Weights of a small mixture-of-experts language model, trained from scratch on English Wikipedia.
Size: 8 layers, width 128, vocabulary 8192, 11M parameters.
Below are experts of layer 5 (counted from 0) of a mixture-of-experts language model. Rows are named router (the router's row for the expert), gate (a neuron's input weights, with its number), up (a neuron's input weights, with its number) and show model dimensions 0-127. Each number is 500 + 25 x the weight over its row's rms, rounded and kept within 0 to 999. Numbers have three digits each.
Before each expert's rows: "mostly gets" lists some tokens that are sent to it at least half of the time. This comes from a sample of Wikipedia text that the model never trained on.

# expert 17
mostly gets: "N", "D", "U", " USA", "P", "J"
router:488513484488513542484501519518500490517524481550470546507537504502529596481512524547443537500497508513527488498492493470502533511505508480478506493479512515529516494502535530513507488528521503497529493474481514512467498494507491470510541525506479513499505464495496446506534541492495530525459467513545535473457509496444484509468491471522545512489538537510485528484488530519509471502482
gate1:474501511499480475533493484526523480515460492533457510524524463523501524501485504492513549472519485527495501467455487508468491511503489464486568532491533487493475499527503526544504490551487493510499491501511527530493469523527454493552554478497466512517493532507493488488462525505502504458487433515507525498466459497485453517494510485477508492480492528494506510476511531533503427508509
up1:532508536487529492477514516474483539454466527516523501494482541493497506500492474518503459507491516458491514514500554464538524459483491505484455495463480522509496502488475464477511574482512494480497553504507490486476516528469496521486489531527511475526508500512498495522510469486495460513503505502459484546536519500518519479504480499484471487548529469519529548527483519449489565482520
gate2:483497511449475511491506500500544497469516500514522479451539566472498489458446530500495479532478485513523453461513523547518507440480477480497535546460512470477514491530491470484506494449475497506500516511508505538508484483550445524512515507532504502521500483484494453497520516437498453484514506523496497472510490490495477532514536522475514475500524490485492500522507511507493523514480
up2:498521496506516539543498514487550513495494524482444535469503495531468471503536515528503526489515473500467498510438504471472509482540499475518492532509477497501437539462488484524507516495529505484497537496516515455516494486490518502500558529506468504493540509480535544511489475550468523510520538497500518488496508486515529525444477494493479478472521480495488493492522480542483542471453
gate3:495453523511475487538492529510502524518533551477540492493538528498533466523473514468522464527519494493456519473535535489546506523541500539454536488504483491520481518498476466487436487518516522502518555479491491508455497509508510511526444507499508491485494492504465498504536504460501498522470516496505482517553520484481535466472521496497489490546497550520469502473509471477513508518507
up3:500544483488497513467499506471500485500513448505439499511449514483464516527555506532524488478498507501537503532453458499513474475480486477544467554476483501479505512459484515465508491492488487497502472493499495482527484474504542503458555489516489479537522505490524497479504475524504471469515491484466528493494489540515492532518486493489481534480520475485554521536464513528504498451452
gate4:479518449509530502518543476497478500508518495508477532559488488471530496500525547497463500513496474474495494470506476524471513509516501512517504471494517563522533453513521518495485479522502523531488485502472563507515550504476565511495507476520465489512494480518506480468519532516515498515507478455520506471451508503470503508471518507490503462517442481543459508493556519492509487499462
up4:475505459505523507539518509506486502500488501456487534489491469505530457534498518497505506480520490514445476489492467501447481535543493475480518507473511484503475496505537487494473477530477478514512487511477570504494517509494550424512573488470424493499509485497487484508497514560501511502492507473503495485499464538471502486517508485463496488521516491538507522470523521525466478504506
gate5:506538510478501511497502494493529515450520489528532524438472492507470479572517495490506488508510476525511529477505544495468489494505482509484489517446478485477516448450474507494466527511481493505519546513499531453500507540490524499501493518520458505529532517499503487494488530476498488464524478436478481476531482510478513495502459494426516488480534486496551481494517537502505522496509
up5:518512521501523533499504515536513508485506459526480547458474453522492506513532495533518531487504478535483526461499532491453522495510490489491470500478501483514529499452503524532521542512470499507494488517481551457499518553506507521524471545502511505555514543517454495494496488517483491501515447495516460485494462481496525477483481509469529509504515478552510465444517531518520531499477
gate6:499486527509487484479485472512470509482499503497479537556560495471491516504509504502520504513529495480467509504463512496517455482494474486523574508527470520461525532489507504499484503491574523517531508538513454543484500526487451480473529465487518489515496547489558512489510531537473539482501522458491525459485517505492518490527498482486483501480487517485529507521521499545532514531517
up6:527446523520537515463524495516495468540471485482450570539532455485542508475508486562492512501529491481457493499475482499478488532522525514446511460532519524528508520541526537501504502456547504492491492462479495495461502467497494502520507532472543459512492518527502503484524530536495512496492482522531462494488521484509520462520495520507493500521481474527503508497490523493479486510508
gate7:495481520462499501444510499551464498451533547499517497505469490498518534486469480560495499518496516501526465484509515440489535504482494528459492462487484528495477496510501522472497487489496506510527511483486512488514507478579527470522504482486501481482484487504496485494545517502506489506485502467491525471482533557497476548505494499490480491538509492451486455496522520507433465474535
up7:508496528466496511454527485527456507455546521475510501526466493492519541494464496551499507512489517507521463501522495492481532493463503481470490443485500485489495498501523522510537528462492513520498499471480531505523481475558510504515485466499475464516484477509496506488534484480520473496485528453486534452502554553494488502488503496531518508535498499455463471478524510512441447488502
gate8:482504514526487500489491500460513534514496514516496455486492472492526467469556496496486511468504460495490496488472464468490453493522500482503519554507520496499555501497518554502462501584511480505525545527511495482513498509491516510459543519522507484488486505512478508452503499532497505470482484470477522470493501522467488482473498521457501518476493601498492479503493531520498472489487
up8:499488504465482478494483499504445485497542465481500535538471502493485522512444534474523476533488486514526482515481510555485531489464515488515497473480473499481465466548464481506523482437498497490485529503512539486509499467483485501535484467473531541512518473500533511516482503490510445516521534542503459509493475506528480537524540482510498490498472458481496503477531451501477527528497
gate9:493529472482559485524514498479525477491483466505531511540543469528507508489490485465507507543526485517475487479514533491497502547462468498483509466475494518531487451527498508505494492476517511499497503473542529549524510534475493476516510490504465520511535534522525499537528562516518500521492531482517509523459460471489512492521512496510462486495471476501484506497545583500523461529496
up9:489530482487516443504515501489534503523486490545503561542522493482534536510472522510464497529504487521520472464533548477498502518472498504460472488493478537512451476538508506493477476507471492550505512506548501537503527507499502464505522540512494528521532501521493491498524558507509514544525472484519529533441505484479532497522522466493473494478492513499477507500522546485481456507517
gate10:491499538524534490505477483489485486537501519498497486508485511513521521508521498508490528461524583532472511526470504458514507522517492448498503540528522477519504476526515482486502500537509499461495495462476508518485496471498552450514561497491531479527521490483474469497518458516492512527473473518526528490487511518483486498530485490516503503498505554462528538481473440492506486463437
up10:471489536516491535519521503540515535528484454493461534463476519481522495507547530490499501495475469476482492481456454517446486464491487477483486497502551535470524474500524542522479463484540473503488472512500539490508551473490498501507450509469494511465474523503535496484484499513504534477490499484503469475471462511502504557523475518503525455484449482540502500491501495523497494494524
gate11:463470533478498465468496456491507512489497452486486488484500556496505513528500504463505493484534542508510510512524470534537488506506513480488500540523523472498527497530486488508531508433508491529496508525514519503480577488509446489508490518465513533494483454480518533470535445493485491483551464490522527521508532499479471486447532478483498515480487529489506514497457475522480474492504
up11:513508480514510525448544484483493490514491512471468500481451482525485540506500488484484521464480507529506462509529472540488516532494501512460478516512517466523548514513542535514537497461523533498472487504478505509472517452490479527512462506494554518483492495518477538504514477473514482520489448516537531513507532464498502494442497509503537496494485511571482482479435488505495490494514
gate12:501497525504520466515485514500512568523522449506495474468464532466481482511496490498492505542497525469490536495529500501529509477537464482490501557510468501467501485501501442525496486535527535553505500478517503485492466436533482510497457504523492484518475503500510516463510484446488455512494499458474479504536508511493524509514469528468484483519512506504519530529485500515516557514546
up12:504472507523546475535520499540478560522510500525494505481473477502507545522503524514481558496475533508500503495539449501505547507429520495484480515516476495495503458509539502522540455527476507520479499486488519494532493455516511503432470495513484507514452502524514474479475523478508460494478491500486492494467506481495506507501476529531523454486489504511499468431518484483495500469492
gate13:493517511392516514535500512468482484502488492497498501492540488506530535481520480481501451484499526501518496478484505526508479473495484516517540499486488511441493472519455501474506532495480482523514498530479522528442532534494500495503466461507482522506514487499465455517480491504491573519495478528476461516501527502495461557498522480522478516510515528524521482526538504489530508511524
up13:508532502429525511521493535470492509511482499525490530488530464506536534484517470480510484455461512526493488469467527498477462484491494518502526524481534525449480468518485542481514535493487513526494512503468528526445502515509489511522470482529513514512496536525446452501483526522503538494491475498496442536451507483486490509477492490511485506513526524530490492500508540480542501531547
gate14:484509507494495501516431507519514537533487426478554458501498473471501467516534566486476483549513486509473522494483532496528478478495499467489487537510493487477542481497479489483516493491531470533515474522541480492473554504466521461505517521474495511493499464489541447512515526504478527536521485505523550506524478529479493515518515496506489519474479521483523497499497469497481537499493
up14:475457527479469486515525503499519467445505525477508510481488526474485516460475468505528481472535499453528529521523468488502497491523469536509502461487476521504483535458487475528459479530509482499539529510482509509508467539537472485508521469499453517502536522452492535514500493493484477483517544518464493511521488508459517485498469468446476490478494507503544517521527540536513468498528
gate15:476493464495483508514487497457429529510509461504505530530481517498497539497517557526485482526477498506499479432473501449473529456481485488491440557496505489491502495504511485524500487504501497465514503491546525463511539475524521502510534499499543475513514528526539507517527498522511477497487520460520508491492449505498496527527507489424527496492495477514500540475490515496529516497519
up15:489498529502546470538514494511521524537457499511528527431505489486518445539501483488490484514515481464463540505522488532508481520520501499535494485509452509488476447491499475470480493525516508509489492516499501483502533483485537503460443505460446512460474527517517485481491554502513500493547481514497465528472524501506513527526527519553514483543475505525520490509510509484471514491467
gate16:506538483498497506502488507466513475491504500503519448485507488516470512494496531530489505508557512518504502499536522475533497522511513508473486506516456486484464531452507475463521519517469524483511496527471489466511487471504507500475523515534520509502535483485524494495519412453489504532486543520525577507525527495496538452461499471535520516515519506488483495460520457528518546482500
up16:501540485515537510530455527505501528526505484520522500494452524483497491523510508467524548521533532499523463454498510493473494480501493456492486480549530533488478535514521505504475452470463489509480491517476556504493560482493558466480473512490510537511514486497499453484486481547500483503489462459522519483516496512500500467506487469512501509487484534520448476467511475514532489517462
gate17:484469519487510483464503511504430471499495479527568500541513489493513523540527475447537495484507503490505566509470501492513495518475533522486521512546479496498465475494492515496511522520491480460513496520497494488475503475474538487484459501514484539482479501514488492484482547483507536532544508481499483513474516503505493541472588474555509485540524516476524490492505502523489501472504
up17:494512483512530517514498481498486514530498474499535488546481475467515482494440521465499506537457491463511435521508478490447515497521500482496522469501500497527551513529539523528491520478438483549503510502514520518512469505478485484516496474499485454498448469493507468473462541527496490480481478471504475469487463490505465519532487508508503490493470561497485530528488532496465479486509
gate18:521482523499462482540485533520508482504481512518530509505497527467481511470463501436496497541476513495475472471539507527519513511470503501462464536501460496493469527483489528518532491464544461554487526478478487490475472489556534531505490531530519510491479513517471518545485517486509477486496498513461500506503543490523471465539504481480521497489537529502495453478491488563503524492522
up18:509501501529510477455492497486534521533506522484457487476461516508525488508546462520529509461532463522537494516484496472512488511542431514538543468486512506512525440483517493503519493518500518479494514483491513488470516541462449504508501504474472507515510495491498539449478478547489497495486500519503509506502482504515522521487440532498486526471472496529529509553478520458488551524504
gate19:508483506473530470481500474536486511494492483500542456499460513514487460506514530508492429502494515481515514504453496508503525495539491474453503525505481507474527482495505523505479492532492444504521513525523465471506541502506548451556482462526504524459469499464510513459491531519492477454483515495483475517503516536501507524527518466468491533463506511500506535504531504492453528480543
up19:525482480515499522434527509484502490512468534531467497490461501531493498487489490526469458452470467485494453473466506518476535500518540523468493505507515538528514490537522499506543553506508491457482496466492465481464509487464493536520518537562560472474496486506487534493510496530507493483486488497497445532478496501505477519488488475536494501499517517495503510495517513470484525526555
gate20:517521488508504490496487536529489478485473487516458509467503450486529518457471499526447537534491500511484474499439512459499501494522497487478497510526568510506526514532511498527532524500471492520511498510495471488512447481519508473478535518524469509531484510490507499504499532522479517492470481548534503502481456473501454495507462515502504497442517529505507526510493540561523450529474
up20:501460509504525485507497520527502473485454497476506477519488474533479493468511498544463504506479550501503490500486522476509487497518528541523493472494524483543482527504509483468470458488479504459512486512478443509466518534514502434483498501486484459470487568465525500527510490520496519513481515524477470485522474461512559528525532518473483496498485469533478487505504493481536527511564
gate21:509438486474472515512492535537544539531552517492486516493498509494495470467489462526477497485518500514481503497472475528486462466542470509507508541509478481479500508480506488534488529500544497497510477480468481530520509504571477497511521459464495491533563446482499466476472481509488463529489518508503501530563469543475530502483485460498496493515526482486509481480483487502514511492509
up21:495503488495540472480528507520510486541497519476475512495486495488512480538535500499461506528544523520481520508461476543480468517498494482527519515560467477460484497484553497546491516510509488470498517481481520451529503503568536494516519496499467513549501499503507441455428515481500481506502535518524498527524488553499518479508485497506538521504520472508506477485455517485496504495471
gate22:511482530499496483468488531464505477504516490475543457455479519487476484521460526497507454573478490519494490477478511517561487456521483496484503518512454496460552536502469461469485499456520487523502495532490529479501510484448490493515495456521515499542531483506489483483534530455484473526500491491491518489544506505512496472502496506459452515523526530528492506501474511524499499471517
up22:488496501473483501542439497484478540497456450510485512538499534494517475473547488488461520466528533494491523518504539498509490504490486489510484529504491549510469462458500525486474539535509509491521494496545475515485491504530516488486425536475498515477471536493518497518455485505491499488551516479492470506472505511503524559490468488541485485480499486464532489526530464524500492492531
gate23:510470519500525536494483522512481552512504500485458528481534497452490495499521476512506480513470506505489488517469489502505480461554484519505574492527478541469471526490464470515445525494516538522527493462481472509500494475504519483523488485444519520546482527517506467476494522474508474498473470484476449478474481519482538499545484510496474475547532479502501516477522506479503535527484
up23:510511496507420552480473482507519485546490527539492525504520490469487513513503485497487518474492456505533489499489485500504467518475540468476462524471501494517520504481530505495544522459456520515533498487533476492542486511471490532533501504553521534516470515507499525459482543504489518504486486484501516485426498486508510468484530519559455514477511521501473500510468513469492497464499
gate24:493518498514506494478442525537499498481506503524486467515536541504461538483497541506483501512496472525526499543487500479507520472479487516508521446490488505511451494529495490479509493497474508499495477482518509481444538482508482491476515547456471521461477488510527469529548525447486535502502482538501475519520500475501532542527519508477512481522511510468508512503509451485451579503500
up24:511523517463467489517446508471541500523506492485522501460500561515476501460465492509470508500520516507478489541530479468518477497490538514507480557480493520504469512487496506509512523469519534486515503514508452548504477476525464525528522538474518522525523466512436534495546479477499482483528477526499516577512503503483479501475536503494486539506520504460485483534500491493515518499475
gate25:508445512491506512532506500504502502487530529482518435486504520527463512487508446469509492507496500534537551561504510462508531526505529506516535467486430471556507507476492478484506492507485506492496495531477466462497498492515492507475494495508515501497547474471457503514499494486501507534522536544503480494544504491472532486492501513552518482502517519466479449494484515479518555532481
up25:527523501481518514519496513492454494500477484513495519515497506478466554512526487493492484507489551517543453436507534486541504486492508463489534520450503508512493512529467538484549492512517463516500520551479499539500509526451493511482512507521540479545550467449503479466520455500509499523495532482517532465508502468490510493497543465515475477463524508472500500502482486485475491530500
gate26:502501513504478519474506456540520474544523541503501515521504473532501554482454528502493528479527496473519500511475504459484530502447511498457490466469524485502550489487518513514535494491509451494516479501500486516522500472463464482495525549494512459469513488457513493508438492500477538521511490534557532479484514495470438523502520472525530495482480503482499494464507514510499482528476
up26:498474514512463470501506483531521511539464466491481523492504500505494489485504475502526505475502532499447509525498469544521470495488488437507507528505572491499462473529483528529518510497499500520502485548506512537494557506475454483520499496432469494512513499482528493468449476535492513511539440511489473498511453513491497501526499509503517511498478515502511525465565502500494468528494
gate27:498537477500446525481495508473504517468516511520541437502497552524461498508474495479492489476493509522517481492514500507520511492513498506509479485480479512492521542481514486479484499489447492504502476504486444492516489474544509521476504511528558490508573468476531471509536488492505531557489541513504506492525502504483477497468473476528480554496541493444499452490470468511493506466478
up27:504487534485559433496493515478512499532488496483502506474499494495506506514519485544521459531511543521491498528511539458482462482481496485511527558503486474515474490514471518458526539527526476504499517518502493499469496544474480480544514520521519520529450507512485532513481458526511463443490501513502474511500555517533540494483523512467492472525499516489520506544541511479511510528520
gate28:492503503500523495550502524506502432525485455505489559492519486497525510541539482456483501537504509491507521532484466498486523521533502492505502502489523528503489519518518517495483500510540510507507510508528540497517505518470531457482459474504474519479465483534530501493537564542513531453544498463507515465495466479509547499527483518488490484499434550484488507490512535510535487519505
up28:496504509476485516504490513502519544517451501526461499519492521479492464420535500517448524469489489517503492465469473494494474498524514485503538493539504495513514480503489534546515495591503454464510505510465440528481477466460478519505535501472525500481534509477502492481526471511494461515472524554493493542494470495501484477484514480504500505475496507508513474498501471507530470494503
gate29:461465500485456547515455462518471484509513485482511518505511499464516509514519547484473508492482484461522503472505479459502500522506500487468528528531477526463522464474479479479496503504502500480551490557527522497513553513497489466501484460481501547470496468477544503513478471496490498460496503450505552513470527521475503505515526466440514516487520510543508518500516496519471525493537
up29:519469448526489523533519486519502479545512490510486525508512476489521505485532519506458533502473466516464478435471481504475538511482519528452512521534490487527504471514539539514544507485479502475480467517529511490532550452469522502491448515529491515492470495513529531514495493532504522487481484454554509499482512502530509499501541528513534480511510486553472489474526527478492493510498
gate30:493483486502516530524523504525488473507471437478465548547529516506561507486562521460471518494508479477538506518470450504519516511518532464510499473492513522511523532505520491550482475522520471509512504511491535481512526484505534459472518485510464520435487521514513505480528503559513497479474501485518517531483486516490498446539482483489527475501479507520476498495502519488504456506522
up30:488485513497489508516519501480458483510461448521518494572499521508534514504489543521498490509480486504474507486563534496473516485446510461473491519480504499483497467480517506493487437500484512460494470523536516464487519490449526525512448532470484476510516493525501478501525481507505501515506530452509522500490469481506454510488533462527539501514547507534472506534493511466490489473540
gate31:492546508467501447542456525478498567522512441523510478493488487480517492504549491477500501519479509487499553528508498528534484470497492476487507489530452533496509491506469485469477529526500475503511476540534523497493490499498491504461464474461488533493513528483514494513562505486502498466520508470471493532491467516475540513519528486458527480531489535509528527527479513525490542520508
up31:541544495513544494500497543527501496521478489538489541501528486515542533506506486491488516524483464519468467479467468546504500520460504498511503480537533537503486498540529513490495536497490510495467466498477486545499526486473508537458475478484536506511486541537506496470552549478528473491491472498524480545468501453535543489530478519534536490518517484511501530478480514487498489495476
gate32:505530493510500478572453502453492572508497451492500503478498493475507445532529493471502524508515495512508499480503506541515488455506493496515500566551534487445504470486508477505532472476498500523467476504509507501498491498510505501495472472470492477517516476487501468505447487504504503513520489419506502456510460522504465486519510537526505497505496497508520466475516488525481522543481
up32:508471513495439466446495463556497488450495514513498468488486563516528519504483468521530506467520546480471524525497531485520489499485510513551476535509511517495479504478488499539531516518473506487521496523520518531545518535541473504490509539516466500535481472484478525504490479473503541495493477535475508564534496495496495510464494477460484516490533512495504533505536518506497497467508
gate33:499524461451499514554500517480484517511489503533524502493501513508483507545496526516451513502488494530478495468498511501502505463509447491511487539468480469452457463524498505454458513517486494537521523536523521446497563534518488471520479510496492487456494519505527473480542508510492475486475525458515511479460500528478476537496499469498447527478529529477505513506491522490494541518508
up33:517538486463525520547538531488477537496457515534509530483505486527493508504493506527492511480456485535470469444476518510473520493493455493517492532501527456447455476535520525478485516498468495490491498548480512480468529519533499492495465478516500510463466536511491465479534532550521477503470507502491476508452526479507480523506500497532468493504544508517476478484497544471494511522510
gate34:487444519499509504556497505500475532501508500489503511504550447471493506456543459513496505518550538477513497499486495484560509470489498501501489444492492513524528507501498450501450482482518532524513483508505503498466543489522489438465497478473515478450500521497508482544493526511486493503543522519496465465476494524487463536502544507497512523514514475490511500500545512521506533520539
up34:498475497496460515532519499518479550553476501490453551512519474491518491485522481491468514529509531509496453501449462495542489499496542479532513465524526500489482515542498507557495509518532490496483489490465493536458507515535485502487501527453543503486484497511485463455478505508519491511512460545520490495474515512501454493473522522544490519513500499564502486487521492484537513514460
gate35:501442521499496512491486478503506509510530504466517468455502521477486482476513560488467480536531465483506489518538501473484534476509480462506491522508466561477540479457477494479472512516503491496513533459480532479511494503525534524484489522517474541515509478498476493527506498514492485510484532495475510475494535515511531489477485534431461483473499467478483520527483480566461530514474
up35:518484502551520506478508484493506483483517528491497502459476499524495540492523572469471490514490462473498524497519497490481558502488547483538507515509437517536484501486521523526511495523472548469481520474489519496502497467495560527505503512534487528512519490534480493533460511499488516555482475537503502475466548471508530500515512530535513528482505469508461486501497488538498517545470
gate36:472541463485528523455494488491480485486468505488483517563518503525527530493531559520451509502486479481507486476495506471502527518506465487508515513471443530502487506515541471484445490496465496498517509472517530478493522455493530470516505523557504519467476516523486478538526494487499503502442541476521520514461521490476503485524485456480491538499522480496478525533503502477503544484517
up36:486538470482505499441529465505521477506492499478478543553537511527524558471528517504456520496502481501487466493527499482479540522494458492538509514482503541478510512514544502526448474510495474495498512470488536496513519466501508510531484524529479502472469490508513479488479502483514521493441502518552498509458522514491483484499492468478488538492489447504473507507513499451551497548513
gate37:493504521499443514502486501439548529468538471498498469458468513498458463503521484502520517486515481546556511507505515530524482467506467503496473513506456490484528479460486541511504480492547507528500483486469489549487472472532467524489479515511532510503575482480491494535515488498482469517524513510480536492509514535492533481474511498522474525509530531491485467517462518531490506516521
up37:495482507545448507496523519510513501485548463530481548512491486495496505496524494499505534506553461534510485495498528508491524533499501497463448483494487474503546471487505530528524442480527509506489481460485494537532487479510476501466501474501538507507539470494519533502507534502496510490518509527521532481493537516482528509520520505557548514493513501535452483482465550532470464537507
gate38:508535527520450472472500508512501549486536479486518452485481508474483485540488507467527463470497534513510487494500533522535461482478454484492470503484510456477525538457490479532505531454514501519499494487504497542516498538507519525516494443472523447506539481508476502533486457457492513528501486497487500516560529522474509469476491481531475518482501508493498497500455488544492513498519
up38:498448497446490514550469486468531490479493510516510481469509535487470448442513461519488490506523519511497531496493536474518505456529501540505523540520439496499472477483464494454510493513538499488518508534514504499474525486508494501529477547509503525499525528472511519480509484507487490503485500489480485540501478488502490550504529497476476494518508459469550458550498468498537540515509
gate39:496489501497497509515499545489471519511507472464505460517496482506466450486528535516483472492507481436498537513482494461473461516461514500457532494494528540500513482495480515493513498484509466538510513540526496502511524499473492448532529521509474444459475465474489517488487473503501526519506528496504474504494480520512467535446507501494500518480450516517513542506516543521444492507560
up39:515493462502471555477525537543489493477479511485462474511538465538492447491532479494455477477500496434457520544477499510487485539481522485467517496500545534495528501528497532520549503477532500489490499520511515503498502475471482505493531526526522502500545438536483516474479490487515541532485490501506460519498541496490477524449502496527508538507491494501511487505508518492528481517530
gate40:513516532491455451473501478496486532469511463518483457519506500506518488501511488500495503440513531513509505477470521506508496453504517461488466547497499457512526441486510533531533494538544447473518501477497524552498479478493502496564505495495536464525499449501481516478494468474503504472480448525476484487547475508491466462530494506487486514483495515490536490497483481511496474486512
up40:516509500497518501506518533513502515494482495500481520485517459477520530515476493460523532471468460515488495484455499523465501515524524475497531516504518492502521481526527565536485492558545476498497470489511520527503467508474482481549506492515479472526475505510483509492439536525491505456470458537524462500478466552500469460516480489532516486483507541537493473481508529489517443516500
gate41:504499497534480516492513443540443477492553492507499510528492460512542490501492503493537527511520455472507538521527509520475486512471512501480492447506543507500527481510479521508527485480538512518491481493488559511509521526474480519542537471496467526475522485493509487475459474480502532495507513484511535501479484488496441494481537502501513516491460474488493513486515505548519442550539
up41:502474511497516485499494524484496514479492556521531463489511514498492510488550530509491467510477469475519493473475515469517560502489452536475520486526453525497526509444523506475465480499493486480519499509533474476496500450528545505473478518548525491465468508532484525513544517489487502500483505478512487543521536500507563522502478526502492487502473473516508485518488517453543551475473
gate42:514509493508486500467490504501510525463496464537462495499551502510532510448521531509469511516511469510473498461502519481523480511525461484484494500526460503509461537509496454552470524468537492514511447472488459495479523502523488463473513551473511542515516504503520486543482493514492506540452481503488494500499518508491535518534510496491468538533563444505517519537480517517509529500499
up42:490520509520518538478490500501506566491468499467485481453487476549529498527505524500512481498499484517496507492506547536463450519496465450504523516523524490499477491512494477535484555529525477491523457491483540527473554490501515469477484486476552496523539524477460518491506515519476503499478454474482452512515467510470539486549464487512535509499511495476525502502522488513524518497485
gate43:486420523527462505476492436513496519509508504485472478523496496498494496504537521522461534498523498500469539554495468491517502525534502475481500519505504480486540484500517467548479482530481496464512481505467497474515457494488502454477528527478497479497454531493512494505498494543487524515479450524466522456504455544471483477502516474492525506496530468550485494520482498542504511518489
up43:513591495484506471476477546449485461504472504511525515511504485499538522526430464496534489514523537507529474463543512487512492519485474526511472484491473489492460486509481521462483526473492506520492540471545509520491515513513523527513504469519491521497526465488479494495494509468522465488523509475516500539467555447513510492514505510495472506510480495477514555520493502490499508481538
gate44:519499476497435532451512504486495486508524475485528498511468513488531531498527500517483460463509454467501553499507503485512482522524494527486469495484525486541506474438500489470507513526557523506516517520514504519507502525471515492495483506473523533465567505488468471516478513491483548566494517449496514466467519496478485475507525501543497517479492461494535509493476504528528489475500
up44:468482521498564475559481503520495516541461509483501501505519472493483460452503511495484511530474505486489519495523497511519487492495511487511549484516469519468492476514494519514466481533446480518502458510508497486486525522510477474511509502493453468499440511493530511491467516469488476454535507489499488505531455498507555511502489495476496498503460534555486510544532514434472533493504
gate45:519494486507470497446458458543531491533511523482494483563500516529465492495507484522503505452500500511520515526490517529505495496463490478485518518496505477523489483496507505516508498461533519450510483494516545550472529478508520490508548508494472498493509485513455463500540499527487477501489476517472479574513520512477469470485495486504458549509530538480535526512496501504457543461474
up45:511536495510516459461487486466481510477500477563521508507444504503504532507487542485514497513498503511526482502498468496488544462539507469505486556474528481491486510470518488541504504498508480513493496488520539455520528467511510511483555514539495487493462490508505527510496518540502494454474476452510508480435461495523480504537484502457497499486486481438527478451486492503459487509502
gate46:481493491508518515496478525507502477494516500476466501496544491513535516534453509505478474512486493468507516494536549526511509515476496512484496495479486539520457508483497499479505532423507550517502481497478494498520545579495475414522496511470491513512506511466545500520512483466502535524488468512493505506515487475457506510501491504483535473512476474506492535491472523540459556483491
up46:510511529489487467508519463499459537513548476514536523527491491485479496500497527473559479528504508522476490509454471497469496467482503455512514504485473494462542441495482510501490442502506444498509514514543545492512466452489528578512495459505518501501525473503488515480496503500497455475536542496503476517508500520518512519515545506508480517487459514481491481505504481496486502547508
gate47:526509501512527505506479499478501499491506491473535474493497517486492493469492484549532442507502525470477531552561521477515547500501427511480477520454487518444476489475477513477462510510539492517522498504499516453476498485519484496469489512454512505495549523493483494496514483480484509523492485433481489511490481480473517474511464491498455496543528480503494532549515465481497536503492
up47:463471515472467457511533511534467478507473491497511508500512483482512478531531523445473520521506512493523516465457491506507465515498551481500523471533517481532551495535497482468500471507475502499510499516526494547528509529506522486550507454527467491446489493462538495504501517511478486479512547511508514495508503524514474554497542493485531524468470525472528485481468516542493459506528
gate48:484494518498491513555488459491502517520513452527507539495509521480535513501489456484484504529515508471496505496505479514522440461477502470539517531530482507489536498527515438519541480470477497471493486508507496499499551492520499476535506482524504519504559497443510480479455458484479572537485494501501516515489524523500490529504513513479502526475501484460516533514537473539487537506495
up48:516528492497493540549540495467527516487511456517499546491504517497473523454510483474472524527511479523486460466502482518501470477487494522492488510542532470498506506549514500542579488472499528459474495477469495502532508468504486497542505474532526502471513509492451496515471496511499527563468507505520533497475520498509460513501514534511527510518516473510474469462516491537522496545501
gate49:492522524460498509515485529496498503496511476515484511459481494497512517541542508491502453491493547525523548484470525497499466466534466513511546519474441466513490466486477455486445502528513500535519496499485529490481526491513541494468488502460463480502541532520492475499516498474478507524510485433492497480524479524467502492503483490466491473495527503454534510506471508529522552516540
up49:477470478535489482507500465489482480514516509486536468539510532487473464468461518498467545505540475459490516537553447507517528530480539489494444468521523544492529535470498511497517473480485474489506530512535458487527490507508473491501536510517501525484477450456528506504483488497499505474530535555504523504497533506521504524500520486497487535475462515509507514513507481501475448485484
gate50:518553497500511488478503478461538477486509481525511455448494506509499519488456509559521505484559498494495498515542540465540456495484467537508510526527498539509492499442509539454481504494496517507530508529509486476480472514490510471473516540514501499524511495517501468497513478478501526500481467475494557491488500514502550521457467476455497512497527513516520505557522533508487497474506
up50:479463516484475519512454505535455484529465520461529538537551527489481503512536464443472477490484540479511534478451489529540515544559503467485505481470490474477538518517478458523509526498529503514504484488514502526501498508515508511548498475482507476486464498479499545490519487491486506494522530543522473532519511490491497495518519476531466485501482513471504481496483467487523547486490
gate51:510518496441473548554470486506510536484476490520520480480508521529430490503523505534477535495508528494501506491459515511516493442521496474529491531475496527512459503489512526507520535540510509498522485549486537515514491494523504502526469519489522509474508450504481495467500457497500484522468485475484514437539483481469491502467513470509476476494547518457506481525551487503519520489502
up51:494500494520476504482521449512507530525523521496500491504505471504512518537456528503496508535532505503516487498513505480468490459518544481531506487488454499480495459475518518538540485486505508470494500509497536494578503477501503523509479516465500478470498442490494521478529490520501518488463528462491520431493463482497473512433543484520503485501508492490476527461487473553480542465489
gate52:464460535517501495524469488478519509502507478486501469437503527474478487486472489485481459524543516471500538518483495477511474485491516465513527470479504488506517485477503509498490453524541503506526518545559467512508506558519493470522498426486488532473530513451523462477505460491529482490530517515502493520472483508507528520450545476489464489498470522513528485505495504515503479466507
up52:475533508451484491481478509492491524488480494500523492509486453466515471492523521489519488497513479476536492495564553477499459495524468480461508512505507544494501485498463486487455543503482464538529540522485534493499519493476530467492487533534482493489475495512495504544486526512468511464486486480430510496500472543471485499529447480477472483476499518501483525525528519532489508530551
gate53:510505505515491502495483534453468526489565491523505436463483491508506494530445549498503506508483478485513501502528468534506525470453475522518482474519473469470533513465502495507492479478512478515498480530507483436529506458565515521482497470531558456515509464477507471499520479489500475519524527469512519491498539517503490478476485492533511507506505499476504498503479470529514510467458
up53:498496471522544512501505489558474477495493488535494503527486433500530542501520557515497501505462498491485486494493461508454546520492484479478466436520531521534511453517506508549476469478506463504482483483503517463507534498543503475486512484514481514481494501491508437507499511516515519524504512508557501474479479489479477511523525467494513476492468478466515538490522523506517458494458
gate54:493528496515448508494442506520489478508492502489542471493522528479486466508494507491494511493511503497523486521497524501481464502485513483477578493514523499481456516514507548489512518534497473498529486525502490502465488470422508500521504535525491497482470471511510502449492456488481528483510466486516487524506509508496485493454485505497512493501495597528503479555541473479529499476541
up54:489457520473551469525510500493526486488498510510461528474472478497528501523511512494496505478536494485492536502486480493524509477498504500541432503470482470538515479485478469501472484497514491524497529489506506467529522547567493474499530478453483494509508520459516501539459513535500495482513548494487540450513506517507496532521510477487496504477485447454526533456505531522475481497452